Experts of a small language model.
Size: 9 layers, width 384, vocabulary 32000, 46.3M parameters.
Training: a variant of Adam for the experts, 283M tokens.
Below are experts of layer 6 (counted from 0) of a mixture-of-experts language model. Rows are named router (the router's row for the expert), up (a neuron's input weights, with its number), down (a neuron's output weights, with its number) and show model dimensions 256-383. Each number is 500 + 25 x the weight over its row's rms, rounded and kept within 0 to 999. Numbers have three digits each.
Before each expert's rows: "gets" lists some tokens that make up at least twice as much of what it gets as of all text. This comes from a sample of Wikipedia text that the model never trained on. Tokens count by the router's weight.

# expert 5
gets: ".", " |", "'", " ", ").", " but"
router:508465503478520489533512490522461512517515514474507527513526509479542470521523494528511511519529485535548539478471478489513460480555496475536509517490529479520503479496509494495495492464515513515527483464491484529480492483509482489538501503465510517525531494511457512455510476457474490526475525496476500496539515480474502520470508471525527513487466489512446515489526496530510509549522
up0:507486515496473548511466547527459500493513513507500515533488489491514500533536544493482479474503504472512500528517474511462537475498520489509506485503509521492488508532480495546494516473491508493551485480504486511486519505525488489496553476471533499450508487472479518495510504497504502505528531497484571500518446520487477514488492524500435484506488488447494511515510496509496501480522
down0:490492516465475498519469498490491498490503545491517516463498514450519487500498504487544524502483527507463497454495493526538505477517500527505553481536499502472516456501497509459495439519446528472463446523527501483518491538479524524505507494478499517495519493485499517489483476518491472484543467499451519529544468493516473485480531477475488497481468474497529521503469495488497504539536
up1:513508493504499496520503501527541531496534506490498513478475507484512531539517536450513502506494507492519466432458482493496530528501516503487512495522504475464509515503515489506482509483531501521493471524492521510505496522493483477497491532503558485502527486489461508518502507501483485483462533537460541494492510471504454522508534499516479466535505487505491486503505482477472510483496
down1:499499520444511518505466548472493525479486450462512504510518514535522501475452526496544531476477565493466505483513494527496518520512519493517506504498488479499499489491543537479472478503498523495507481525496509536469520527496522503464523510496501476507510500488501491507473475503518463507532505503495522552498505478500455481461468498459479470499491489491519464526499530463476514502507

# expert 9
gets: " the", " of", ",", "-", " in", " to"
router:512490518472503504509480509509455511551521498436505515536508470507543496483499468429464546473535482525528526499493510484490466536489488472505464490502529469498498451489504562504480476464529508523486491461497462471480563513481488478474537478510528523541521521490472510494480490466498474535501544514476507463470508490494495500508514516509488463462505531471444461485537514521507462516531
up0:501543478557551449506504440464491519518524486469502531436476519468536487470540521479473513453435535503523533486487540493486507514530475524515475505522461489511464530534492545520490479570503506513488527483546521480480513499545472488521500513538469525540467475497479519518566538435496512483501526514500453477516494500494476479496529501494528467500516521564460482505491530475493524501461
down0:493510514544517538500541528507458509543491489492490527464477464505485532489563475485487480536467520430514517456490481541500526508510527482507476465481494516524516459479531516511478464534532507499502544482492487500502528516491495504506529513506487537519509501463503506507509492488455469499499515509506544485538448497466498479464509496525513478473507513488467488476498489542509458501528
up1:468531525478512502503513475488518508501482523458492502502476467489478490446496505514488503493471527450500498454472529524497500497475475508497534491446523480461500499483500541518509524514496505527518510487505437467524469484488484498520535497528476513504486524510567469519513490452504547490531504491499459508493506496472530544468479478526509488491512535504477430492530481494501513555520
down1:480555513520507511530509517460497519493487503480481479485490478555529525487503537505501501473480493519524492521508491488473507506504526514465501494532462454517522461485520512514487479505493518533481503500503529456502496520514486463486516487493480516523489473495483541488505494538548553491491494458482498489507525465510484482511493514500493485515520526462518509477511537521467526540504

# expert 14
gets: "\n", " that", ":", " \"", " A", " P"
router:496478509473536482536484500520486476491536487464515513512505487511527462519518450474499506482512513530535515461493491463479476501521500478507494501495512495474532486447516503461490476455491490533528458495504518508470500493497521480477470515496520509523548511501490507504474512492490504491494527512491521471504529539491519497520545511502451502474471498506464476487559520491536499547539
up0:491523436499504486550496497520531503479514506515537542480500500471529476505515489518555513483487506510510509494502495477494530455499493487545504456523458458510459475510530472484502538500466490496512500468514478525515502513492513515516471517499552522494508519508511486522505539465450485493528502503483519469510545524526514468508531527514528536513523551555520486480508502468553480511485
down0:493439516496449471470491511484562533536507475515510545495501490497506485488505512539545529486516527491504507501514505500497494516517508449516503530484470479530503496448484518505495496531510489490511525467495478466464511518481500478492536486455545484512456502530491477512494482468483480478495497537495500511554518509488507499452495518510525507473456487530519479492511507476495474484481
up1:495501451497531503532534550560495435501486494466513495485545540530519493516545463509542496532479477494555480502532458502483543496498534493505511494481527515524475460498495489466460500521499496468520458501517518525502520530438473529467489538541525520493489509508489465512491511467472475523470491506498506500477524534547494482485503533463483518472518472474515493492517517509505476495511
down1:557471489524464499498514504489542519512452538527454575517526523503467528481538513561471482501486499522467481501481550523498487511484519498534469559504505505520527493519487494483470510506483500483541492479490518497489476513521496462507564496488508510490454479505527525481477539473488501480516510534548489491532481495509478509493479505499543507478497490531519499527497488511470449516470

# expert 11
gets: ",", " and", " by", " was", " as", ":"
router:490492504517550498469457545506488499505501513487483492528499489520485452481486503500486515493549486495525545486511512474496466529507493443493468500473509510491513503458525512483473506499519487511523515488464521475440506478533466457482530536509546524518518469522522512484465481500493485550468528518468488517480526495519516503517549510483485478471495489472419446509527514553510506507516
up0:501484524507503474520464510546513513464456476548531521520475503460508515530476463445474474554523525508444521487511542492483520481487500495478488540492490528466471533540504495530486518465517504504513483517518557518489508478537533499519545546475482497502505518475513469494478502476499492475489497514474533507518491479505492454506522469538500517534502498555495469489470511481515526514485
down0:495533518506512549491503495496520513521497475513509516525514481521464505486484517505468495482505481531477471475492477475544529525471467498522501531482530499501510484486499500528462480501501493513477495549497520500496477517525479493508522524492486479545494493492558470426507474523482506524484510534488494531522495506547536469482507450507509478530497539485435427489493497514562508513514
up1:504512500478519483488485515470522464488497496528514528463507519494468483487530493535515490579505494454513543506517464481537443494501520465461510496499518492481481522447473471495487503519475508489496465515522513502470453445513527474506497528486540519486495482509579477512467497534497494529503486520463462540488547480524511506509501440466520495476486487564503535498521552517529528527458
down1:508491513489457461529484467490501521494522485464469468526491464478523512539495487486460484481515507533496460536443527533468553454505492546498517508541475497516481472530464512477485461493523474498490493482496475483504534550490535499515472493485483508527525472491423534520537470486500514474515509469502520495521461503503446481526520523522511503499502499469528496498509463504466505499519

# expert 7
gets: " |", " (", "\n", ";", ")", "\""
router:489488498461506506493496516514453475528527499460535500494517477518521462480524486526499492506514470522546516481511497514505479508548479447511487492528526518513505464493481516491485480456511467524499479492465478516471509495498460475506441522468546525523547504540485489490528500503500494536499522546489497479492536490490519541502527513492510482458497530483458476511533531527541477523518
up0:532456474506455447489498503503493480546506538500550481494459510509517508510451531509447479488497506472476520532484464505496488503513519490472495499492480524535500513463447502487472509503483458523507532545506483501501474482497474453530506496493512439544537486512531459491490515490515460468499508510507442508494473495482518505507540493499504493500520519522493491501491509484484481507487
down0:536517511499542497472507482464491545500505502551503465523506488528518467538487513527527531483572532487448451500493453485506491508481518463511537491506469465507512499491524506495529474458504509471524537478500515502510477498495503481518499491517473491523526528509509500506508520495533487520498437481515504458488439499469513554449462512512528501496528479496529482502494502503524528477507
up1:505548497487535498479492482505482464529509515575548494506522477504492520485526546504473501513505525480498480479531530493468528505541499482493512490549469491494478507503520475498498537514539515487484460510448533507475506463502464491518484533515474460529515526522468507476511491507517494424517512485494513529514515552466465507496529500486452510533487445539498508476524522515485530464482
down1:483471533518491509481505485500502486473470497544478545517511520512507512514479508535511495472506495501504499492476542505518521493507529500519512501507518500554467538495541461509504483478506503483514480505521511493477522513483512467538470433514496506464519508486534520515513497505506515483511494468497489479501464458514450470473496511484511490489491499511521522465494513501492464500468

# expert 15
gets: "\n", " m", " km", ")", " 0", "/"
router:502476497465502500490477498479478533512498508464469518509516503495529467492504482475507535491497475522500509434466474492474462545509481513506441542474495499513525471470480487486467480466501483488514553467456437525491546521471517492507488501476534519514504516488466476468510484506518519498505491510511495495504502489470525526478493507488499492494491503516474521528488510524492506543569
up0:535470524552514504492509527514463557504498499513511501481523517506425457496497542463488476455517462486471528522514530477445533505501496530476511488458487530525526507475457487480469460472455526490469506493524532487530506508450471487498497500467494456515513549503505510510479520510472458497518466514488551529494517474465492501495504533523510504510501474476463483462492483504482486510491
down0:473523525530469480504540545496497508495515480499494513489525501471497530525537522529526457503550474483538494509466479484514495503502493469489500503511520538456529506508518508521499494480507512446529519480517476535500531550479533501465507425469502475462535511490496497481548490496517520499532496517511495488449496459492494456476509481491472436461505501496471513505463525501526534493499
up1:521504470482490469481500479499489434501491545536537511532525515445482535491486494507507495492493537444481463505494507543522459485500508515471501480482480490513476538521506486520539522502498531501489518518532487504471530503466462525527546538524480480469453535508550487470544474494507515449512474462535506475499483515508484520474484470464503510493547465496504514531474484490391501521496
down1:513499500508478531531477507461516487525521545499491532511515488455474467504521498488542508528498556484496515502433502505491502503451475499501536515477498506513540483492520548537520566466473541514512522495500479511497498457495489438516490525488494478529469520535537490531533504484471505526497527487494529488511483482480468478466508466504514529481533524484514476478496502496533478484505

# expert 2
gets: " the", " for", " of", " a", " The", " his"
router:505539521468531517505487509521508522523514499512528508503499468476514482494461481463491536483536489503507550489491491476508440508491500465500483494487497474513530483487504496469486485468540511552500496454510497479466517468522496468490505509490510547514539538537494509536464523494500478525478519518470492494461515494489529462506509498510497484461501498500489483470514514495541460522491
up0:470496506490538535503470478496496486481504504518538521486539511479503505530472485519519509506488517502484517499491509466517458539482523482503480533477516511533523512537492475433461496528534490540505551479469540529454512484543538514538479488506475521507517502503517480508489472473519531496532459462505457526486515517466505460490511502494499518540525503562468518500482501520499543514466
down0:506477471497463458490446513502480513553524466495479507544522490492499472507483510500506506489485508496492460486520521516471523457489444480491489455518490496499538457473534538567529516504483533480500501513509485501499474520493517485478516456466539502503514484502438482526552472483510508524481532503543512516516495494492477537484473566485495505481462490493493494470521493469535487491518
up1:489506466471450493499487515495528521484512490462511514499492475536456482450497487497508553545474506533480541488490534484543492480500444480539497477529462500492516486546528499506535461528515473477496467515529515525463499474517527495534537467528471527480495539509513513507497492458481496510507526505469460451467510520499514491495453517504560549469531564528505518494494517473497520489509
down1:514469543507504499480510447505476480553531506510447505503512519478493454523462501515497516532475497533500498475497510491503539530505504467498498484523525533545482502472504448493498511486520515517452493536527499528450505500542497501512511492502563523448480490507502484479529443486478549497474506501495492487520500547494489498510525519494480526504515511521497484536475493538479500459529

# expert 1
gets: " |", "==", " ==", "===", ")", " ==="
router:501478511495526516500498473468458495508535516473505511492505488501539488483488448533489546502506495524514506486509478502521465539517487480498475489514538503544522486457479510514470520474508527521527520499492484485477540542498517482521497490508519506527524506508483507463540485510470507532467545513493487474480504511479493555479527510441474484477478519487457495524483527524468503547525
up0:527555510505450487512514485496512502502553536553439492507492536497511545526544469524536544564486487492471502492489472480507506540461468480494512524528515509514510525524490445537511522536535498485501520490524441507459513482508501513470445496530486502528485502506495473456526541518472495518484495441488500504520511519537481493524460528504449516425484493482513543549492501500490509501460
down0:540486493470435486491509513488473502473478470424513498498511522526528466533464453528538499498492469511536540456460521524521493495530514489522496505533453479506508435516550493469512499510492486535508487525477535516473486455497504462513528502502518480521527526480504502551473479497527463530484472523458501520518497486506533510518473527505475493497511527498480434512521474530492535504500
up1:483526512482464499521542471455506509465490522464508480483450466531478506515504448516522499531492505481510509513464463507526483486491470492470550518507478533467477523529505493546465505508530514479474483511496482477488538496523464534509485474486455517504488491463506422499511519534493485529515509467493513523498500500491512522507465521511452505506548518474484523505504441476460542500505
down1:552522528478512494488463466482481501480503455442491451493504468535525500532502488502499516498501489545519517489416494513481467505542493509502485461511526497476513477499490441496488521471515464545562490470513506573470513499519485484506531495511514470502487500482454511491504459495502525486493500511480505506462529545519505466477505521475476505519501500477495470531466497528457495474478

# expert 4
gets: ",", " the", " and", " after", " time", " also"
router:521498532476501501535478492510466543548471530473544492502473462492530515473511466473487497488534485535553511430509544517496467507513495500521486537500527512489522483457518516519513497475502499506501472521508473516500520466526484442498503516504539516519521549519494453521486521481536515525473536512490454443490493491482529532515523490503502499482472501502493482529504538513471492500502
up0:526519532494511478488476508462474473495528491504502474483525465486490482510545536479446493476476484471512456491470477505517465521531540491485516472494465524469430524538479526511498480527496503496549499499507505446529518500530505527502533500489482465490497475523538493492474504498511539528543541521474482485528485472512466520486527501515532521557512494458503483483558476495508468490503
down0:541486506483553501514524485466494488497504464509520472542499470539505476528502461478484511489510542503468544514541531484491503511446474473526495524483494464533542520474511506524481515508491520495561493446500464510521516452488474501482522511511543492492492505457496479482511517493506458475457458455517471507505509502473537487443494525444463481532509511526498537478481520477496514457484
up1:523531504522489522533458490472496473501457528479522551481495462520501477510535490513529511500542514494528512482518507525501511480483514502489490538490485528534458516477490507496488518510478535509537527525499521487466479455513492540479561532497517487498479510482476463466441493571502492515466457487494497497532518491499526543500493487451482503515525490518515519556476516503539512542488
down1:489509510532476481458490490476535477534487528539518525475518495474525518514505463495459514499514510474521478490502448510502534505495520485452507521498532526486516550494473449501490500511483518530498490512510496538447497527489480517525478493479526487473489482513518503499514512426488468510527528529469474480485494477500483511471517492497520460529498496515525534530480512515491497510499